Below are experts of layer 8 (counted from 0) of a mixture-of-experts language model. Rows are named router (the router's row for the expert) and show model dimensions 0-127. Each number is 128 + 32 x the weight over its row's rms, rounded and kept within 0 to 255.
After each expert's rows: "gets" lists some tokens that make up at least twice as much of what it gets as of all text. This comes from a sample of Wikipedia text that the model never trained on. Tokens count by the router's weight.

# expert 126
router [127 128 146 120  84 117  78  99 117  87 159  98 117 132 145 103 146 148  84 105 111 154  88 157 100 151 101 128 116 122 140 156 164 141 167 129  61 128 113 111 121 171 132 119  96  99 102 163 166 110 138 117 114 113 102 174  69 117  79 152 142 162  98 154  97 150 163 147  98 188  84 168 113  72 131 146 124  99 141  91 182  91  87 145 131 104 140  81  92 135  80 113 135  94 138 114  99 143 117  90 189  88 139 127 106  49 180 169 110 181  56 166 112 149 174 121 188 128  91  61  90  79 105 159 150 106 170 161]
gets: "h", "am", "a", "e", "ur", "id"

# expert 87
router [136 154 104  84 115 142  83 120 118 130 148 127 128  82 126 138 132 155  87 137 123 187 103 172 128 157 142  91 140  94 148 168 103  93 122 134 176  94 150  56  92 122 147 115  67 119 189 117 131 141 105 151 112 118 164  81  56 135 138 117 186 148 115 182 151 108 168 111 159 168 186 136  89 115  97 118 161 108 157 104 124 125 123 110 143 158 179 139 140 109  96 155 172 167 134 162 132 169 127  82 170 175  91 180 178 113  85  76 115 134 115 182 109 119  41  78 127 166 125 148  61 104 133 118 150 191 118 109]
gets: "um", " (", "im", "om", "am", " un"

# expert 82
router [ 87 166  89  75 136 138 140 125 123 104 100  59 107 102 134 127 154 129 182 133 109  96 130 141  67 106 118 127 127 147 106 126 112 114 146 172  76 187  92 134 109 163 157 141 172 171 154 121 123 119 112  85 132 114  80 123 125 111 125  93 149  82 157 143 192 136 144 164 122 138  59  88  95 174  79 137 133  66 158 112 118 154  90 150 157 107  95  92 126 156 127 118 140 140 116  81  91 130 153 114 189 111 206  73  89 172 174 157 122 173  91 119 134 176  84  98 191 118 107 108 109 129 110  76 146 168 175 182]
gets: "a", "é", "ag", "o", "z", "á"

# expert 119
router [106 108 122 112  92 162  62 105 138 117 131 139 127 198 125 154 161 112 164 173 123 106 131 135 145 137 182 166 101 184 122  73 118 111  87 102 148 146 108 171 137 106 130  98  76  92  83 189 141  91 159 118 102 144 135 146 136  65  65 102 123 152 125 100 136 103 152 104 159  91 159 142  96 169 124 113 131 119  95 124 131  77 138  86 126 145  90 143 101 107 118 119 137 174 133 126 150 121 104 161 169 155  95  61  59  65  98  96 173 101  86 131  82  86  83  94  83 134  95 179  85 132 171 109 140 103 135  52]
gets: " in", " on", " In", " at", "In", " of"

# expert 64
router [ 87 138 117 132 122 131 159 100 135 104 140 112 141 107 143  83 178  76  96 131 119  97 105 151 147 140 129 145 176 152 153 116  55 107 139 118 101 130 194 139 153 106 179 121  72 174 141 141 105  87 184  96 156  86 146 122 125 104 128 117 142 102  73 137 156 135 159 121 151 123 155 153 102  64 113 108 161 125 186  92 135 138  75 131 190 185 165 124 116 122  79 155  45  98 150 167 150 134 117 109  74 158 155 166 173 100 130 117 177  85  53 165 142 117  88 107  91 133 133 169  58 126 162 160 165 164 118 130]
gets: " (", " ", " \"", "–", "-", "("

# expert 123
router [161  92  90  84 101 134 140 111 146 157  91  87 135 152  53 114 141  83 176 157 146  62 158 140 156  82  95 189  86 133 136 143 189  64 110 135 118 142 110 134 153  98  91 105 120  92 150 176  98 135 132  75 114 146  93 141  84  92 111 140 109 144 136 126 105 135 152  98 133 126 127  83 119 157 118 115  59 172  94 142 163  83 162 117 132 122  88 183  97 188  67  96  77  83 144 125 130 150 114 161 131 175 141  75 180 113 161 104  97 178 121 156 136 109 109 116  84 136 124 102 146  77 113 161 140  82  84  91]
gets: " to", " of", " by", " from", " for", " in"

# expert 109
router [172 137 110  91 122 105  86 109 131  83 130 148  83 118 135 157  94 115  77 173 117 172 178 132 120 156 132 109  73 118 135 159 157 112 100 128 163 159 118  63 110 123 139  82 134 169 162 162  82 137 198 106 104 127 146 167 104 148 106  85 144 128 143 204 120 173  95 162 188 117 165 162 165 181  99 136 109  99 176 127 151 153 167 123 203 162 100 117  75 148 125 141 151 127 158 160 150 127 134  82 188 110 115 105 117 182 141 105 187 141 158 141 113 116 129 147 111 140 154  84  48 109 157  96 189 164 147 119]
gets: " A", " Ar", " O", " United", " Al", " New"

# expert 81
router [120 170 104 157 122 167 205 134  95 203 124 124 120 159 143  81 101 142 170 161  99 166 149  38 115 110 171 175  64 123 110 144 165 107  67 144 135 132 212  90 167 113 119 145  81 115 156 101  97 126  62 158 103 161  99  95 128 141 170 125 202  82 101  76 112 108 125 118 132 107 118 147 111 124 128 129 127 130 112 162  78 158 113 160 118 145  84  83 146  68 166  66 158 129 143 134 151 127 141 113  92 188 148 121 140 143 131 110 137 116 122 111 140 159  97 128 147 127 165 134 170 131  89 184 110 127  82 128]
gets: "ation", "ion", "s", "es", "ions", "ations"

# expert 4
router [162 156 133 108 114 107 133 179 141 117 146 132  92 132 128 160 136  56 168  92 159 115 111 103 157 130 175 112  80 108 106 153 122 155 192 162 165 102 193 110  75 151 133 145  63 148 151 153  79 129 159 107 143 138 130  76 121 186 157 143  95 106  91 136  85 137 135 125 137 104 117 135 149  99  73  78 102 104  88 132  62 170 142 164 115 153 143  86 141 147 151 101  91  95 160 125 109  94 162 163  76 123 123 137 117 166 147 142 166 150 127 185 171 156 130 190 114 107 116 189 108  92 163 118  84 179 183  58]
gets: "\n", "\n\n", " |\n", "==", " |", "|"

# expert 127
router [206 150  89 144  98 124 171 135  96 134 184 127  69 175 180 102 110  88  97 101 159 122 157 115 131 120 124 154 140 126 121 130 100 155 123 133 169 175 159  67  87 163 159 151  71 113  79  82  55 153 178 153 141  77  94 157 147 149  90 110 100 102 153 130 165 157 123 119 139 139 152 140 156  65 143 117 126 116 142 188 174 117 143 183 133  99 110 126 130 126 125  67  81  95  93 120 173  84 175 119 129 129 183 113 125  87 114 162 167 146 157 107  88 120 161 139 154  92 166 142 143 120  84 207 133 144 154 118]
gets: " b", " p", " B", " m", "\n", " off"

# expert 76
router [135 112 143 119  80 157 116 175 159  93  64 145 112 135  49  88 136 162  81 104 147 134 142 138 140 209 114 119 136 168 145 154 113  79 108 105  78 108 102 136 110 142 163 116 158 148  77  71  86 111 125 124 125 153 173 112 132 104 109 161  97 127 179 148  63 151 146 136 153 129 109 192 145 123 152 109 147  55 193 155 149 122 112 113 138  65 119 140  97 164 105  70  71 180  99 107 181  81 117  98  93 132 106 130 112  86 114 128 151 156 136  99 133 116 139 106  84 187 186  76 141 133 112 122  94 147  92 142]
gets: " P", " H", " M", " B", " C", " L"

# expert 101
router [153 108  88  99 111 149 121  96 148  84 165 159 131  85  94 140 200 181 188 168 143 170 102 128 132 109  90 120 139  93 186 143 148 154 107 102 169  98  95 175  82 137 130 145 125 148 155 127 102 165 132 129 122  76 120 100 150 108 190 140 164 156 114  87 139 104  99  89  80 142  86 118 131  88 121 129 126 121 180 124 109 164 155 141 150  86  99  57 101 140 135 122  75 140 130 173 177 145  65 136 143 162 117 135 136  74 121 128 152 170 136 166 103  82 176  83 106 155 198 133 164  98 196  95 169 133 133  76]
gets: " the", " The", "'s", "The", " his", " and"

# expert 125
router [ 80 126  91 143 156  89 170 113 142 138  88 139 116  64 134 113 115 180 110 156 123 143  91 122 133 136  79 139 162 164 104  85 169 131 143  98  98 180 109  62 165  90 127 108 127 103  77 164 150 145 122 104 164  78 150 170  84 143 138 211 181 162  98 137 101 101 131 175 109 213 115  89  77 109  83 102 121  78 128 116 134 103 175  96 133 151 143  94 162 105  96 161 126 155 182 147 122 136 144 109 174 122 125  50 140 148  98 118 144 177  98  86 105 191 132 165 122 151 154 139 167 120 132 151 163 119  95 153]
gets: "a", "i", "ia", "us", "is", "e"

# expert 75
router [135 110 153 126 141 124 121 187  89 146 168 111 117 126 119 146 204 155 135 143  87 147 128 145  88 149  70  83 158  98 130 144 102  50 116 129 141 104 100  75 123 203 139 142  77 108 108 133 155 117  88 150 149 112 137 125 157 113  84 118  73 155 142 191 104 137 150 149 132 174 203 152  67 118 178  95 123 167 157 102 173 138 112 112 104 161  67 141 117 109  86 112 128 149  75  53 137 100 167 131 161 144 147 112  99 117 160 172 103 116 134  90  94 142  92 122 178  62 166 102 134 122 124 181  73 139 127 130]
gets: "b", " B", " b", "ab", "B", "ob"

# expert 71
router [138  78 170 102 135 109 111 181 130  91  94 160 143 107  60  64 122 131 134  71 126 139  92 156 133 103  85  97 133  86  72 135 148  61 177 128 125 202 150  92 120 182 141 101 156 123 112 142 111 140 147 142 100 138 162  88  72 114 109 159 114  98  76 161 133 125 149 163 108 101 106 164 160  91 143 117 146  93 108 108 129 131 124 172  87 123  27  75  62 180 105 145 153 114  76 132  71 130  93 147 132 136  96 108 135 102 172 151 121 148 163  93 197 142  95 163 100 123 124 112  89 122 124  98 119 109 138 131]
gets: "A", "S", "N", "R", "C", "E"

# expert 94
router [149 170 162 169 166 123  94  88 144 142 106  90 137 118 129 197 102 115 111  93 153 125  93 150  95 132 145  85 184 154 142 122  95 192 132 157 186  76 112 132 123 157 148 128  96 132 129 137  68 145 111  80 102  92 160 117 126 121 141 188 121 133 169 140 100 101 106 202 114 205 135 132 128 121 158 132 136 152 155  91 147 126 100 159  84 152  82  86 152 131  86 138 125 146  77  68 118 157 152 102 127 165 138 138  91  67 125 110  68 175 189  77  71 163 163  71 109 133  98  88 163 135 153 109 137 119 156 163]
gets: "v", " v", " V", "av", "ov", "k"

# expert 78
router [ 93 193 105 124 137  89 101 111 109  91  98 162  79 103 131 178  96 138 119 129 107  92 152  39  89 115  82 104 141 156 106 131 174 116 129 130 124 114 143  72 185  98 129 163 148 132 101 153 129 159 102 146 126 159  84  48 114 171 129 167  79 109 111 102 108 106 135 105 122 160 143 127 148 158  54 113 184  86 164 150  67  98 209  68 112 117 124 115 111 157 146 114 111  93 126 186 155 127 123 119 125  63 141 120 121 149 104 106 186 193 179  85 142 173 158 121 133 145 122 139 148 110 121  98 146 145 142  96]
gets: "a", "ia", "an", "ian", "land", "o"

# expert 108
router [115 160 135 188 124 122  99 125  86 207 129  84 107 160 200 153 111 159 171 104 112 165 172  68 139 113 189  78 109 131 125 142 147 142 103 131  57 147 136 147 111 190 158 143 145  91 120 117 155 106 155 138 134 178 132 116 146 113 135 123 151  58  76 149 165  61 163 144  74 129 166 147 133 141 136 136 172  84 178 129  95 112 126  99 136 157 138 120 160 102 138 101 119 141 110  95  93 145 146  95  86 150 152 115 148 179 116 172 110 131  87 152  86  88  60  65 176 152 100 111  91  99 129 101  79 130  99 124]
gets: "om", "am", "ad", "olog", " work", "rit"

# expert 116
router [128 154 147 157 168 142  89 200  67 134  68 127 151 109 154  89 163 115 147 115 138 176 156 114 131 129 102  81 118 139 147 123 105 157 123 142 114 178 118 142  68 129 105 127 127 114 151 130 122  97 189 162  87 146 176  71 127 131 132 147  75 186 180  58 129 138 156 131  80  95 158 139 125 111  82 147  99 157  88 108 112 130 133  89 132 120  88  83 163  67 136 115 121  73 181  89 156 107 147 165  98 170 151 150  83  72 112 142 144  66 114 127 164 113  47 136 139 147 122  72 121 127  77 160 139  86 118 100]
gets: "p", " first", "ight", "th", "ack", "k"

# expert 83
router [187  73 116  57  84 108 138 165 148  87 127 120  80 133  60  90 130 128 115 188  84 189 123 149 128 158 121  97 105 128 113 145 168 119 107 128 153 163 138 154 112 121 220 137 156 106  85 113 158 167 155  81 176 106  97 138 132 175 173 140  93  99 107 137 160 108 142  93  97 113 108 123 110 136 123 111 157 139 131 135  84 165 164 100 144  56 186 165 130 121 163 141 162  91 155 102 130  96 157 100 154  89 163 137 150 147 112 118 144 125  40 169 166 101 156 112 126  93 144 189 149 134 168 134 162  86  91 111]
gets: " a", " the", " an", " cl", " his", " A"

# expert 96
router [102 120 145 151 101  82 152 152  94 135  84 162 104 142  80 104 134 163  91 132 103 153 109  89 160 123  86 159  56 105 119  87 192 135 130 110  83 153 114  84 101 127 135 152 151 146  93 150 137 155 126 150  64 132 130  53  90  80 127 136 137 116 151  90 123  41 116 156 116 123 152 127 118 151 127 102 172 110  91 118  98 119 130 142  88 112 159  96 164  94 175 128 127 159 181 121  88 122 152  85  54 133 132 140 181 186 156  97 117 180  61 147 150 134 130  72 136 149  91  96 185 116 110  91 140 116 104  63]
gets: "ing", "ine", "ion", "ation", "e", "le"

# expert 79
router [149 158 171  91 161  67  85 162 139 156 144 142 141  98 158 109 189 146 102 139  90  98 122 139 121 122 120 134 121  92  77 112 113 181 147  91  93 119 199 137 108 110 100 175 165  88 122 108 132 146  69  90 139 116 197  90  67 136 145 122 121 132 116 131 137 124  44 118 128 140 153 123  48 115 142 132 106 111 130 107 101 143  95 125 139 122 137  84 178 173 104  71 180 123 116  93  84 112  88 132 111 128 164 127 165 117 105 178 112 154 108 120  91 165 158 139 137 164 141  97  13 157 180 119  97 122 101 146]
gets: " r", " R", "R", " pl", "_", " Pl"

# expert 111
router [133 162 163 194 143 149 187 120 147 159 111  99 137 130 146 114 190 166 165 109  92 139 169 146 146 188 156 110 102  98 190 105 141 137  83 142 139 135  92 193 128 128 121 105 181 163 107 128 159 168 117 150 146 111 137 168 158 156  93  86 103  98 167 137 130 101 108 134  90 112 181  98 161 145 170 216 191 114 133 150 128  89 100 123 164 125 128 135 118 107 108  64 111 108 142  69 132 137 158 107  77 104 157  92  94 110 161 163 141  75 149 103  83 157 199 101 108  54 136 128 126 125 115 193 146 131 124 113]
gets: "at", "t", "f", " part", "p", "ct"

# expert 90
router [ 85 151 127 198 138 112 158 147 127 182 110 153 149 154 158  74 118 147  93 129  87 157  75 181 131  70 119 104 138  85 140  89 151  99 143 119 115 158 209 125 148 106 114 115 135  77 117 169 140 137 111 161 121  99 112  88 127 148 119 119 157 136 130  69 150  85 111 194 121  96 122 154  76  96 142 166 157 113 154 138 151 116 217 146  84 108  89  41 100 154 165 169 121 151 143 149  91 101 145  96 136 150 133  94 115 136 110 145 175 136  85 114  98 149  97 185 114 148  85 121 151 114 118 173 119 169  48 135]
gets: "%", "1", "2", "3", "0", ")"

# expert 118
router [ 86 105 104 135 114 125 132 125 108 184  77 159 134 187 163 153  98 126 198 135 123  99 134  79 105 142 200  92 165  89  94 152 118 177  90 134 167 157 118 165 157 120 132 169 156 127 158 138 154 127 163 142  60  92 169 125 169 131 143 109 112 140 162 134 134 134 138 199 121  99 163 148 130 115 146 117 192 114  91 133 110 137  87 119 122 148 180 114 202 118 126 119  92 150 139 103 150 115 161 105 110 132  80 143 209 131  75 117 108  80 139 107 184  80  79  67 165  94  85 159 139 150 126 163  95  97  86 154]
gets: "end", " play", "iz", "ain", "ad", "and"

# expert 100
router [108  94  92 115  79 114 144 130 152  98 133 129 117  82  69 117 155 152 154 136 140 178 173  89 128 112  90  74 123  81 188 168 163 143 161 101 178  91 107 180  93 100 178 138 128 122 159 116 106 145 156 121 142 111 134 140 133 101 194 135 133 111 129 114 127 125  89  91 116 120 127 103 173  47 147 167 151 148 147 143  78 184 162 139 105  62 111  57 138 112 149  82 103 167 127 152 163 151  44 107 119 150 131  94 106 114 138 178 122 146 123 145 112  91 156  91 104 142 186 165 169  90 161 136 183 128 160  75]
gets: " the", " The", " his", "'s", "The", " its"

# expert 85
router [125 158 108 183 131 104 116 147 115 193  49  68  74 113 116  93  89 166  99 158 117 182 141  51 145 135 115 194 102 120 144 110 166 149 117 134 129  99 130 101 170  76 108 134 122 114 147  93  91  94 106 139 108 109  83 119 111 103 106 144 176 107 135 137 114  50 102 148 147 135 166 122 125 149  76 133 150  92  85 121  97 129 124  87 107 159 171 138 187 101 149  97  78 133 177 122 151 121 146 101 120 194 147 175 121 174 130 110 126 140  90  72 167 110 177 102 115 121 144 122 163 162 106 113 107 130  42  95]
gets: "ation", "e", "s", "es", "ing", "ion"

# expert 74
router [ 89 182 151 175 136 120 144  90 116 130  83 160  79 121 166 128  92 166 165 143 105 134 100  55 148 153 192 129 135  91 146 136 188 137 122  97 143 158  86  88 111 120  98 107  82 157 139 134  76 119 100 139  78 139  86  73  91 152 155 133 148  80 140 100 107 100 120 151 171 120 221 128 171 173  98  85 118 134 165 172  90 126 152 170 157 144 103  84 125 118 141  60  98 139 149 131 103 168 155  93  80 134 134  97 166 135 117  72 154 113 124 131 149 161 145 110 156  94 165 147 130  75 134  90 152 143  60 102]
gets: "ation", "y", "ion", " University", "ment", "ity"

# expert 103
router [115 158 165 139 178  82 109 167 124 135 163 167 196 109  77  86 116  83 138 142 147 196 159  98 146 172 164 129 100  90 112  85 127 128 159  97  80 106 192 141 191 115 148  81 147  95 179 177 146 143 113 139 120 146 130 144 116  68 170  90 105 159 144 126 133 141 142 126  87 200 154 157 160 136 139 125 184 137 107 152 138  98 147 162  95 161  88  77 104 129 182 165 149 111  64 143  92 124 131 152 178 148 107 133 133 172 127 139  71 102 159 125 120 153 162 147 154 139 142 192 140 161 118 181 106 132 163 161]
gets: "0", "1", "2", "3", "4", "5"

# expert 104
router [124  94 142  74 111 123 100 144 114  74 143 159 169 139  74 131 119  37 106 188 167 154 136 144  94 146 162 152  69 130  94  64 106  83 163 132 133 119 202 104 145 101 193 139 170 132 113 175 147 105 123 151 106 124 126 167 109  65 122  87 152 190 129  78 170 155  57  95 175 164 123 162 120 120  91 127 175 134 116 106  97 123 171 118 114 159  55  90  49 142 149 163 151 120  93 134 160  89 103 147 164 117 112 120  98 101 150 132 137 111 126 103 107 140 139 162 130 133 106 147 145 126  86 130 118 154 151 152]
gets: "1", "0", "2", "3", "4", "6"

# expert 107
router [134 143 127 129 159 139 174 168 108 109 124  98 147 111 101 143 144  87 164 125 142 139 101 147 145 209 122 105 195 132 129 115 103 155 144 190 190  67 143 161 111 203 126 157 145  95 105  95  84 154 116 101 100 107 151  91 179 115  81 133 101  97 169 177 154 110  93 173 113 141 176 169 103 134 179 167 200 147 124 126 111 159 152 160 140  85 108 133 162  52  68 114  98 119 131  83  62 138 152 125 162 136  93 143  89  96 131 154 101  77 132  99 143 117  80 112 158 138 126  73 162  86 111 123 143 112 132 150]
gets: "p", "b", "v", "f", "ib", "ab"

# expert 106
router [159 125  96 137 139 184 158 133 151 158 150 148 151 114 175  92 144 122 114  71 138  84 104  88 133  99 105 183 158 149 166 136 137  56 111 133 156 110 111 120 133 175 102 162 153 208 126 131  54 162 143  76  84  86 150 108 160  94 117 142 105 108  74 115 122 150 108  75  99 176 165  93 137 123 150 141 188 190  96 132  76 103 130 157 157 161 155 181 148 107  96  86 173 101  92 147 142  99  92 126 118  55 134 176 120 126 131 145 139 129  98  83  94 132 134 110  78 164 103 166 122 168 137 165 104 112  85  92]
gets: " ", " w", " f", " F", " W", " g"

# expert 124
router [153 120 134 139  93  85 174 156  97 116 120 122 149 172 126  85 114 136 110  99 120 134 139 148  63 105 118 132 135 110 174 125 130 153 188 135  52 112 105 141 181 121 178 137 139 144 114 117 192 109 141 154 123 138 164  95 149  53 203 120 189 110 195  92  63  89 114 115 122 141 163 117 120 155  78 125 165  95 145 165 129 152 142 106 155 117 150 165 139  89 156  90 121  85 138 174 157  76 108 148  99 134  92 155 118 124 109 155 198 146 141 196 152  93  92 122 126 153 132 158 175 137 108 166 156 138  72  60]
gets: "ly", " more", " first", " most", "ely", "y"

# expert 91
router [172 103 124 162 142 138 128  66  69 124 129 116  72 104  55 115  89 132 129 100  99 154  98  94  95 121 122 101 100 149 136 110 143 169 129 132  94 169 137 181 131 124 112 219  80 178 112  98 170  97 114 129 165 160 135 166  90 133 134  90 154 137 145 186  54 118 158 172 134 137 101 122 127 136  87 143  84 175 149 160  72 112 160 110 161 142 142 118 149 156 138  51 135 104 152  97  84 131 173 160 117 117  96  99 112 117 122 119  86 174 118 117 135 179  59  85 140 151 105 189 136  77 111 130 117 178 113 109]
gets: "al", "il", "el", "ol", "ial", "ic"

# expert 73
router [ 91  94 145 164 164 143 127 128 158 133 108  69 142  94 115 130 102 137 105 133 145 123  89 146 166 102 153 112 117 129 130  77  82 149 121 107 145  65 142  46 139  97  89 154 144  69 152 134  84  70 143 155 135  65  93 135  82 195 133 160 164 108 168 129 148 107 145 103 168  90 200  87 188 126  82 139 152  68 106 145 152 167 161 145 156 136  75  93 149 149 147  98 187 113 128  98 117 146  94 169 129 163  96 114 145 155 138 142 112 137 127 123 148 183 109 202  93 134  97 157 137 198  96 145  99 158 139 140]
gets: ")", " |\n", "\"", "\n", ")\n", ";"

# expert 97
router [117 183 104 145 138 103 142 155 132  94  95  63  95  63  74  93 174 204  65  89 130 100 102 121 125 159 133 131 125 162 126 154 117  83  87 147 132 161 110 145 134 171 141 107 135 210 127  98 123 116 150  77  93  97 135 173  98 120 162 168 132 173 135 162 140 168 173 174 120 189 106 134 152 135 148  97 133 163 171 105 162 155 147 180 106 167  87 146  81 163 112 116 137 181 103  99 153 129 141 138 162 177 118  67 117 123 142  78 159 138 156  77 157 135 147 160  97 125 171  94 153 112 174  94 147  97 112 153]
gets: " B", " H", " M", " P", " L", " C"

# expert 110
router [ 83 193 183 117 131 133 134 106 160 145 132  50 148  85 102 177 122 148 162 163 104 184 123 143 179  99 207  98  78  68 125 131  98 104 168 116 174  94 127 115  94 129 137 184 155 113  75 110 106  98 110 114 150 174 126 132  93 150 182 139  68 115  71 131 105 120  87 124 160 113  86 120 156 165 140  95  99 153 120 116 157 123 122 163 106  96 107 118 107 159 202 136 131 105 138 110  87  83 146 132  84 109 119 129 131 150 156 135 100 118 119 186 178 109 142 147 105  66  88 188 124 135 156 171 130 118 180 106]
gets: " |", "|", ";", "N", " /", " ="

# expert 84
router [146 121  79  76 102 180 100 129 154  95 183 175 150 150  82  96 105 102 159  98 109 145 166 116 132  96 115 126  78 120 121  65 132 175  78 129 109 136 109 130  99 179  94 172 105 194  72  91 122 113 180  88  88 147 120 108 117 109 132 121 131 141  43 110 100 101 155 158 114 114 147 124 106 144 154 176  69 165  79 160  96  75  97 100 165  67 120 174 133 119 201 166 125  84 133 110 135 140 116  85 137 108 129 162 148 104 139 102  89  90 107 181 159 120 105 116 125 158  99 129 109 120 148 130  93 152 168 182]
gets: "al", " ex", "il", "oin", "x", "un"

# expert 86
router [158  95 117 130 156 107 103 145 158 109 118  92 108 129  85 140 126 133 108 125 203  89  88 127 152 183 144 145 103  96 131 178 128  89 109 124  67 154 142 124 138 162 165 121 164 170 132  77 102 127 123 160 151 105 176 174 131 123 132 162  93 159  92 162 176 148 169 153 170 122 124 137 117  54 124 151 119 106 125 140 166 172  92 133  97 112  73 102  46 155  76 117 154 164  89 146 162  78  89 119 137 147  74  71 113 123 147  80  91  79 187  95 161 134 158 144 103 131 192  52 105 126 142 119  91 108 123 120]
gets: " M", " K", " J", " C", " H", " T"

# expert 115
router [105 112 122 147 128  44  98  98 147 178  89 166 106 135 194  90  53 163 182 101 146 162 117 100 103 133 137 153  65 137 101 113 127 110 117 133 159 196 124 104 146 104 119 139 156 111 136 148 142 121  91 142 126 177 113  83 109  96 120  99 206 149  84 117 156 117 158 149  96 160 175 113 132 168  47 135 193 107 112 136 117 106 135 161 128 115 100 166 109 150  75  91 126 109 141 112 151 140 137  95  73 153 149 148 153 111 118 125 148  75  71 139 145 174 152 112 107 117 169 150 142 128  76 168 102 167  58  88]
gets: "s", "er", "ers", " team", "ity", "or"

# expert 112
router [175 141 134 101 130 173 106 181 158 134 121 159 155 125 166 108 193 116 105  95 116  96 137 133 138  96 127 131  99 128 136 129 131 112 108 142 191 120 107 105 187 170 172 123 177 153 133 145  95 157 198 124 101 120 139 135 109  70  88 143  67 117  85 128 178 169  54 139 116 136 183  62 179 115 148 143 189 179  89 165 144 120  96 178 109 169 134 170 105 129 103 102 131  67 137  80  73 106  99 122 155 110  89 164 127  76 138 100 126 131 147 137  97 130 190 133 108 105  88 102  95 163 174 166  98 137 107 129]
gets: " f", " F", "f", " b", " t", " cont"

# expert 80
router [ 61 149 159 135 146 169  73 157 114 106  94 192 155  60 180  96 140 122 122 130 109 123 142 116 114 132 170  83 114  84 126  39 133 123 185 109 134 173 176 153 158  93 137 119  99  78 114 175 157 147 131 180 136  86  96 106 145 123 195 121 123 126 142  91  77 152 143 144 130 125 123 192 129 136  78 108 160 130 118 117 137  84 199 159 135 161  37 111 111 143 135  92 159 115  88 127 106 147 126  81 111 155 127 110 136 175 152 149  99 134 169 128 116 150 109 133 187 126 129 157 141 209 135  99 119 119 110 153]
gets: "1", "4", "2", "3", "8", "6"

# expert 70
router [127 128 118 139 153 117 101 161 129 125 104 180  68 107  84  89 156 190 180 112  75  83 148 112 124 125 129 108 136 131 122 150 199 105 129 117 161 158 201 113 140 137 123 103 147 106 137 101 101  91 121 152 117 107 142  50  77 104 103 151  78 118  72 120  85 135 106 117  77 118 129 178 148 117 100 176 135 153 158 162  98 150 111 187  96 127  82  72  82 159 117 196 182 124  93  99 126 138 111 154  83  81  91 108 161 155 183 103  92 145 157 114 120 160 122 160 122  96 112 159 118  81  95  73  94 156 141 162]
gets: "A", "R", "C", "S", "L", "N"

# expert 121
router [ 97  92 112 131  83  85 146  61 131 123 175 133  80 114 112 153  76  93 107 156 202 163 171 139 112 126 129 113  84 137  90 185  73 144 148 107 129 155 131 127 132  99 189 118 163 134 104  85 144 160 140 106 163 119  60 110 153 167 155 164 173 165 138  70 165  87 139 117 117 127 161 153 178 109  66 103 106  95 116 155 166  94 162 178 106 147 132 136 122 166  84 164  79 113 114  96 150 149 142 134  89 152 187 119 139  98 142 107 151 134 144 195 174 101 126 127 162 112 134 110 147 123 196 105 173  82 106  90]
gets: " was", " is", " as", " were", " a", " be"

# expert 120
router [ 76  73 146 134 164 104 120 125 155 148 168 148 141 107 153 157 128 132 117 179 128  91  91 152  72  88 125 206 104  78 181 123 105 133 110 100  91 153 133  90 147 113 110 154 170 154 117 136 105  96 131 157 165 161 116 151  52 143 149 202  70 112 145 135 179 151 128  98  95  90 167  62 137  82 105  93 167  84 138 129 147  92 144 174 126  81 113 139 150 161 105 124 101 169 139 109 143 112 117 167  67 158 105 124 129  69 101 181 112 122  82 105 115 169  84  94 155 165  86 165 146 172 120  97 135 166 149 139]
gets: ",", "),", ";", " and", " –", "\","

# expert 88
router [180 177 113 116 107 114 180 146  75  61 117 104 122 165 138 111 101 103 139 116 109  96 100 106 101 124 161 110 124 181 113  90 189 184  77 132  99 124 173 175 140 115 119  59 180 164 114 127 189 141 103  64 103  82  94 138 130 175 114  99  82 124 164  85  86 122  86 137 115 105 104 104  84 132 121 107 173 116 124  96 109 160 132 186 115 131 164  86 146 145 115  70  98 143 168 185 137 162 132 121  86 104  69 130 118 153 142 135  83 123 178  96 124 187 115  95  95 125 114 117 139  72 106 125 144 172 101 128]
gets: "n", "land", "tern", "ian", "an", "ia"

# expert 69
router [109 100  82 138 107 164 140  44 110 105 110 156 190 156 155 141 141 125 164 167 170 139 177 164 108 103 133 154 124  92 127  64 124 134 162 116 100 134 128 148  89 117 124 101 139 125 133 178 135  94 113  91 123 119 196 139 175 109 161 131  88 129 113 159  75 151 120 109 123 115 181 122  96 150  86  93 210 107 123  86 149 148 122 114 114 151  97 148 165 126 101 191 179 155  76 113 126 144 142 158 138  90  78  41 132  57  94 153 122 121 142 118 117  66 121  76  99 133  94  96 123 104 105 123  83  95 187 108]
gets: " and", ",", " on", " of", "ow", " that"